python train.py --n_layer=11 --d_model=128 --n_experts=128 --experts_per_token=6 --d_expert=32 --d_shared_expert=64 --activation="swiglu" --moe_layers=[0, 1, 2, 3, 4, 5, 6, 7, 8, 9, 10] --router_score="softmax" --normalize_top_k=true --routed_scale=1.0 --balance_loss=0.00139 --balance_bias=true --router_logit_norm=1.5 --n_groups=8 --groups_per_token=3 --shared_expert_gate=true --init_std_router=0.0277 --lr_router=0.000551 --vocab_size=12769 --norm="layernorm" --norm_eps=1e-06 --tie_embeddings=false --optimizer="adamw" --lr=0.00257 --beta1=0.9 --beta2=0.99 --batch_tokens=[32768, 65536] --seq_len=256 --train_tokens=424200000 --steps=8707 --dataset="wikipedia_en"
Below are experts of layer 5 (counted from 0) of a mixture-of-experts language model. Rows are named router (the router's row for the expert) and show model dimensions 0-127. Each number is 128 + 32 x the weight over its row's rms, rounded and kept within 0 to 255. Numbers have three digits each.
After each expert's rows: a language model's description of what the expert responds to; "comes before" lists some tokens at least twice as common just after its tokens as in all text. This comes from a sample of Wikipedia text that the model never trained on. Tokens count by the router's weight.

# expert 22
router:142151100148152181149112205140123139152139116135124143101092118136151100192156138081062153112122156091086093146136109061110172126077203163089155167114111127145152111141106115099165156113107148193078094097152065114131163109169123165138149134086104073092128093094111124099118092080154147102156102126101185173111151108094132146175131154064081137136105146133158164070161135180125182158101
Description: Table cell separators. Pipe separators, blanks, dashes and small numbers or percentages in empty or numeric cells of wiki tables, e.g. results, election and census tables.
comes before: " |", "\n", " ", " 0", " 1", " —"

# expert 33
router:146109136085128173096119145159118079094132078112161073110050182140168117186138076178124185178115089131161124109202178096115131163122129128139134145148152109127117126131104123060110116143160151143140123099102146118148055178099093169133172165079175145156087144137101134153164064138160156125147119094195137148121130092078134120070176119104148070125102122135094116104136148204091133125131
Description: Table decimals and adjective suffixes. Decimal fractions in climate and statistics tables, such as 21.5 (70.7), plus adjective endings and words such as -ical, -ular, Rural, Republican.
comes before: " |", " (7", " (8", " (", " (6", " (0)"

# expert 50
router:175076196124070133108097121056095165144120141115099133117107123137075094143114134146140136165123160113124084091127111169183138139093154129102101122101112149169147122180192098077156101160110102083152135107130120120067111130138113171133093108197109124196089120178117164185111086175179131101145144115157091179076135139173126082112129188109079172181079155142103089106164125165122118111130
Description: Table line breaks, currency. Line breaks ending table header rows before |---| rows, plus currency and unit symbols and digits in figures such as $1.6, £, °, ′.
comes before: "|", "2", "1", "|---|---|---|---|", "|---|---|---|", "5"

# expert 20
router:096161165176137085045141121099106138115155201147144097146154151102081150094149113170156112173134060152149175122156083092085094091104147156189168068092140122138124166100145178079152141157091155167158135129155115148164189155168189114139116080140128075131151098120119121100105144073084100167154145135115156119136182094105103150124087199100164124106127096138086138111165105109118116097156
Description: Base verbs after auxiliaries. Action verbs and their word pieces after to, not, did or would, such as make, take, prevent, qualify, pour.
comes before: "ing", "ed", " the", " a", " to", "ed."

# expert 30
router:117212069110141164125176146125139097120163109089151103101136129112169164136093057149092106161094087112129156103154147107081167106153101149138173121080132106101127170129101116111138084167080122176180080109108160086180166158092148103118171119127164105108145156151088156093170112149153114122174129060101102045105140194096114144095187144176129118180120134132166151114104125137081175150131
Description: Occupations and fields. Profession, sport and field words in biography lists and descriptions, e.g. footballer, coach, actor, hockey, basketball, guitar, education.
comes before: " of", " and", " in", ".", ",", " for"

# expert 51
router:127126130140109147122100162218125151151140103088088163147125073142092116162148170079119160154113125090140143114142114102176148119106126067180071145167125082052116092131152109116112146163146119149134145143131114140096103155079083142196121110152108135125130140167150070119148126100079117066085159050168208152131121185162144069154073135126157156108165125166106124158153150163113078095163
Description: Table quotes and parentheses. Opening quotes, parentheses and closing brackets in tables and discographies, such as ("Writing's on the Wall" (2015)), (2003), “, list numbers like 2.
comes before: " |", " War", "T", "#", "},", "["

# expert 31
router:129128104157089134164135109087140085116113089128201116125148107116165122105104117139092177141103143125071105136171131141145122183124214093078155074145070168143137128101096160146142064047181156197141159114199194093127157146108142161099126135129117096128118074141130121222087121130083125139145121147125143108111115156138128165084130150108149184091100129118171126121082075132144159161108
Description: Statistics tables, prepositions. Percent figures, table bars and prepositions like in and of inside demographic or results statistics, such as 25.8% of those, 52.66%.
comes before: " |", " the", " in", " were", " 0", " living"

# expert 47
router:085090126091064082155181173132129106072154126064097130127076177072117176157138108075129156134127111177123077131158151168115163074136153135151129140085202132131139128143105099154125112098154117148135106111164139091125154103158137093149165178073129130058100154177082097170098121138105136159079164115124178117135145160119167138122105143103096172124157140068117061141164067114146123066141
Description: At-the and infobox labels. The word at and the following the, as in at the University, plus infobox and election-table labels like Position:, Turnout, Swing, Total.
comes before: " the", " ", " University", ":", " time", " medal"

# expert 62
router:093133108162108118073126112092146096157121155090118063151171159060143158093142084159159096189103110092161122108146062129142098131133134190191135100124189134148136123141176152153110131103082183164099141176136149101183148151152178109155142127118173136086116080085120103135128086091095121121129142110164183085174149141137153184129059156129205114109064124117155153137102128107100085148151
Description: Participles and past verbs. -ing and -ed forms and past-tense verbs of acting or speaking, such as writing, saying, worked, wrote, won, often in plot summaries or reviews.
comes before: " the", " a", " to", " that", " in", " his"

# expert 54
router:105159084112127137087159112117130109150135088133103129141135152090178113137096077085070141205070087150100167102146138100114124122144122121119118146067076141072126182162109184089101158106094162187099080096139156127184158150105172155147152134089110189144099171172147148158167101134058094090111108088122067136145164154107116140119185115146066107173156114160078160147090121144129157135144
Description: Head nouns after determiners. Common nouns for groups, organizations, things and people after the or a, e.g. band, group, company, team, crew, barn, plaintiff.
comes before: " of", "s", " was", ".", " is", "s,"

# expert 40
router:119127177157066121161131123113079116110136141110119055114082159210137161142147173102083162100127131147067171148152127173086153144152122097192140095161196132179176150102106130102065148060107105111099109098149100133108115111105159105129108106170064133137125124072089093172134142190115110144131151156106123132126133180160159182138126177132113120090179064125134075156122117096151097148100
Description: Prepositions after quantifiers. Prepositions such as of, to, in, until, during, often "of" after all, many, most, several, and sentence-opening In, During, After.
comes before: " the", " his", " this", " its", " a", " these"

# expert 6
router:180119138143129178165147143104124113155066102162154095091138098099150117119176166139084110152140180169125141124134093118122184151111066144055077121101094140134185104118164129157125123102131109133074133129098065110100171113150131122119162123102096130144149054202167153083117134121160127086114142179149158150076135080071096146156185177087150160206082110106129148119152089153162155095118
Description: Table cell separators. Pipe separators, line breaks and semicolons between cells in sports, election and results tables, plus entries like Nominated, Ret;, GD.
comes before: "\n", " ", "|", " 1", " USA", " 3"

# expert 49
router:056161136053204166123167108105117092083135110098069136057133113078157141157088083105142154162152106133121185111137094150065097119154134108200118177102134140087133129113100099077139122149131115168111146139123187071141190181156117122132100163116175106149139149131168084119126131121097140099175149104130113083124147175126107146161119126084113105171089091164147200166118172131134160129143
Description: Abstract action nouns. Process and event nouns or their suffixes after the, his, or a, such as development, construction, promotion, privatization, discovery.
comes before: " of", " in", " to", " and", " for", "."

# expert 24
router:073141169105128119118161099152147143151141126133162099087103137104181093143100111099114107149134151098110165132124077138153089129150184084183198101113098148169099167106131127077157140153126099189160091156147164080130112116163097102065147110115100129072121157122160175154172156124117088095083175146191034122098123152108085129076171072168117103131137079120104157189151157121095144163123
Description: Role and title nouns. Nouns for people's roles and offices after the, a or his, e.g. director, Minister, wife, mayor; also all in all-time, all-around.
comes before: " of", "ate", "ation", " for", "ant", "ies"

# expert 60
router:096126134142062142136127101140178141140157208121124111118165086194099110162092148159122136146181137149111144184091119167125117117119138123118112078141146148075153156157145171079182141110091173116080194081175137132138148170090111097108161173050096092111153140083129089122125183081140147077129170140072069124107155167128122136123160109071079111089137089096153083143119118118106119146178
Description: Clause and list conjunctions. Conjunctions joining list items or clauses, mostly and, also or, but, &, and sentence-initial It, They, There.
comes before: " was", " the", " is", " a", " has", " other"

# expert 42
router:153154146110114127174146138168133112115123117195148141140102051102188119112148200144096111085092089141109118169121128156196088122140083126158088134138108149075104107188102128100079097139159144147145131187131143105124128091087118126183200159070183176131133093163138120170131089148080110142092149135075095067151094099100124148157137080083154173114080088123117165176133155080129139140122
Description: Table headers, infobox labels. Header cells and labels opening tables and infoboxes, e.g. | Party | Candidate, Chart, Kingdom:, Phylum:, Binomial, ==See also==.
comes before: "\n", " No.", " Party", " Year", " Team", " Date"

# expert 18
router:090160124187119110059108110127162164168151192142130106160198132051111142058111114141123091165088068128159122074135083133107124139084128196175114121082142113143135147119157182141160113104106189146113157147142095104109179140129182105144124081073101102160169117108160144123126165062084141089127117129149133127165195116099109146118090162085129134071124101174126140145165095143115089124161
Description: Main verbs after subjects. Main verbs and verb endings right after a subject or to, e.g. does, take, tells, died, placed; also closing $ in LaTeX math.
comes before: " to", "ed", " the", "ing", "s", " a"

# expert 16
router:124109064071160144066157126101104076061154119140138112133125068092166129117093128135076136192097133130125136140147081184083139113149063104134078099116091190118172127164089129067174112121129122127127164119142164087157145160111105181151123100163139170143104162161080102126147139119200118168121204132128142079112089131097080133143174068179133148140183114117145153107107128144108120171120
Description: Institution name heads. Head nouns and word ends in names of organizations and bodies, such as Association, Council, Ministry of Foreign, Conservation of Nature.
comes before: " and", " of", " in", ".", ",", " for"

# expert 56
router:114141118117137180109163144114097124131123151096150133124106124137121158151110148096105174124173100081063150068152165098139116111072174164162106115098102083103108116116111145110122167063121130131125165129139137114123101140128119177113165195177107129182116181199130084143098076205175155116093158065128139164110104123132165098046152148183086139185154133093060124157094077121117089132147
Description: Table row starts. First cells of table rows after line breaks, like season years 2018–19, election parties, ethnic categories such as American Indian, and family or office titles.
comes before: "|", " |", ":", " hold", "–201", "'s"

# expert 3
router:060138063079129149144159132194167083153118118159203164150079133102085128161174118096091131137115074062132161089143074164103096069104152088196193125105114102127086104140158069137154164117112163168137098125136144150094153157120088124176161152083162102120123193178113086157106164136127110158156168101131085107115158119117116116135120128119104135127074179125161157145140165116142131146090
Description: Infobox field labels. Field labels and headings in infoboxes and list-style metadata, such as Preceded, Succeeded, Full name, Location, Family:, Phylum:, Website:.
comes before: ":", " by:", " ==", "s:", "==", " of"

# expert 26
router:139160090158118194123136143177167104097092174183110085095187106170147070119133155131112122089107169136085099153130084094171133105123142109110160145138117164134144080132130144129148119162157154108105116078099114142134158153118138105176114108161120136071063092161190091116085137119172127097096155100121164160099095114131122200167085138106055120170107130139200149082130181178193134113171
Description: Sentence-final periods. Periods ending sentences, often joined to the last word piece or a closing bracket, like es., ing., )., or years like 1879.
comes before: "\n", " The", " In", " He", " It", " This"

# expert 29
router:155117147173129153141118147126135145149145134093113125099101094133086114170133183163131154164174163126089105142117127110157157137155129103081156163084082134109126087118129142173097188144173135147116137089053155100093108111108134170161175128110095163144101075169113094079172119062210189125133156127180145149049118078097125130161086173093170149101128145139174140102130078105113126100210
Description: Table dashes and scores. Dashes, semicolons and score fragments inside sports and results tables, such as —, 5–7, 4–1, Nominated, Match drawn.
comes before: " |", " -;", "000", " 6", "19", " 6–"

# expert 13
router:108168128122124148113095126059132183150158149146121101128141085172135142101109148095195097098156130102121124151102101113186113098119143137072092082191178126151131166134130099103072130169094147095119167149099098158159071154105156088125111105130139142153184177118109148105079152164121133099121085099050144149084106166113132099161164111178156125122193117115063170156146210160117149121063
Description: Sentence subjects, people. Subject pronouns he, she, they and surnames opening a clause about a person, often after a comma or period, such as Thompson, Carr.
comes before: " was", "'s", " is", " has", " had", " also"

# expert 1
router:125137162121142159092154151123118144091155100082120110089130078155134132212145174189116078202119082074108105091137177078107102150142166103146146154113125135132162111109164145161120113103154050145120155129096133136098159121123057153135141131174154087145075147154122148089145064154170172128142150135131138157116150124156108076114160109085099178140143191167152103101075088175177151143063
Description: Scores and numeric values. Digits and dash-number pieces inside score and data tables, such as match results 1–0 and 8–6, times like 19:48, and verse ranges.
comes before: " |", ".4", ".7", ".5", ".9", ".3"

# expert 23
router:089135198126062157178126137091117101102190140112093113159177073134098132150135176091127098083145155193097144085172102094092221152113128124180141157136154107148124141126106133101109111067136123146122129169086112134143107119127166133104102102141118179047177092075166159145153120197154101094135132116125144124144124105126098172193079156150107123107160097100147088157148142148166161089163
Description: Line breaks after headings. Line breaks right after section headings or before tables and headings, plus relative words like where, which, whom and sentence-final periods.
comes before: "The", "In", "==", "===", "On", "|"

# expert 55
router:129103127126096100155141174138115180173192127143111147161127098099098145143164109167149142085065153138105116137159159080147188078159153067128142111134104150120136096117090179090152158069150111147138122074140126100149086140110139113189125079091139074128098139122126145137116127127154174089139168055159122133095210143199101140140106153143089094105087139044130198133148135183121157090119
Description: Table cells, with. Table bars, separator rows, zero values and totals in standings or census tables, plus the word with, as in householder with.
comes before: " |", "\n", "|", " ", " —", " a"

# expert 59
router:183160092162183184127119205128133193138121086170164157134128095130176109088091163107103138127154144115055093102093121125147130123119167073085106147175085126105141136104144106108137149124101057122123137137109057158107078104157103171151128118161120112194103085148205183168151180103162157109137133126083157143138134107194129113153077086130119142106089159121126113070132132147147107111089
Description: Codes and number fragments. Number pieces in ISBNs, CAS numbers, chemical notation and table cells, such as -1, .3), 86, and table pipes.
comes before: "\n", " |", "1", "C", ";", ">"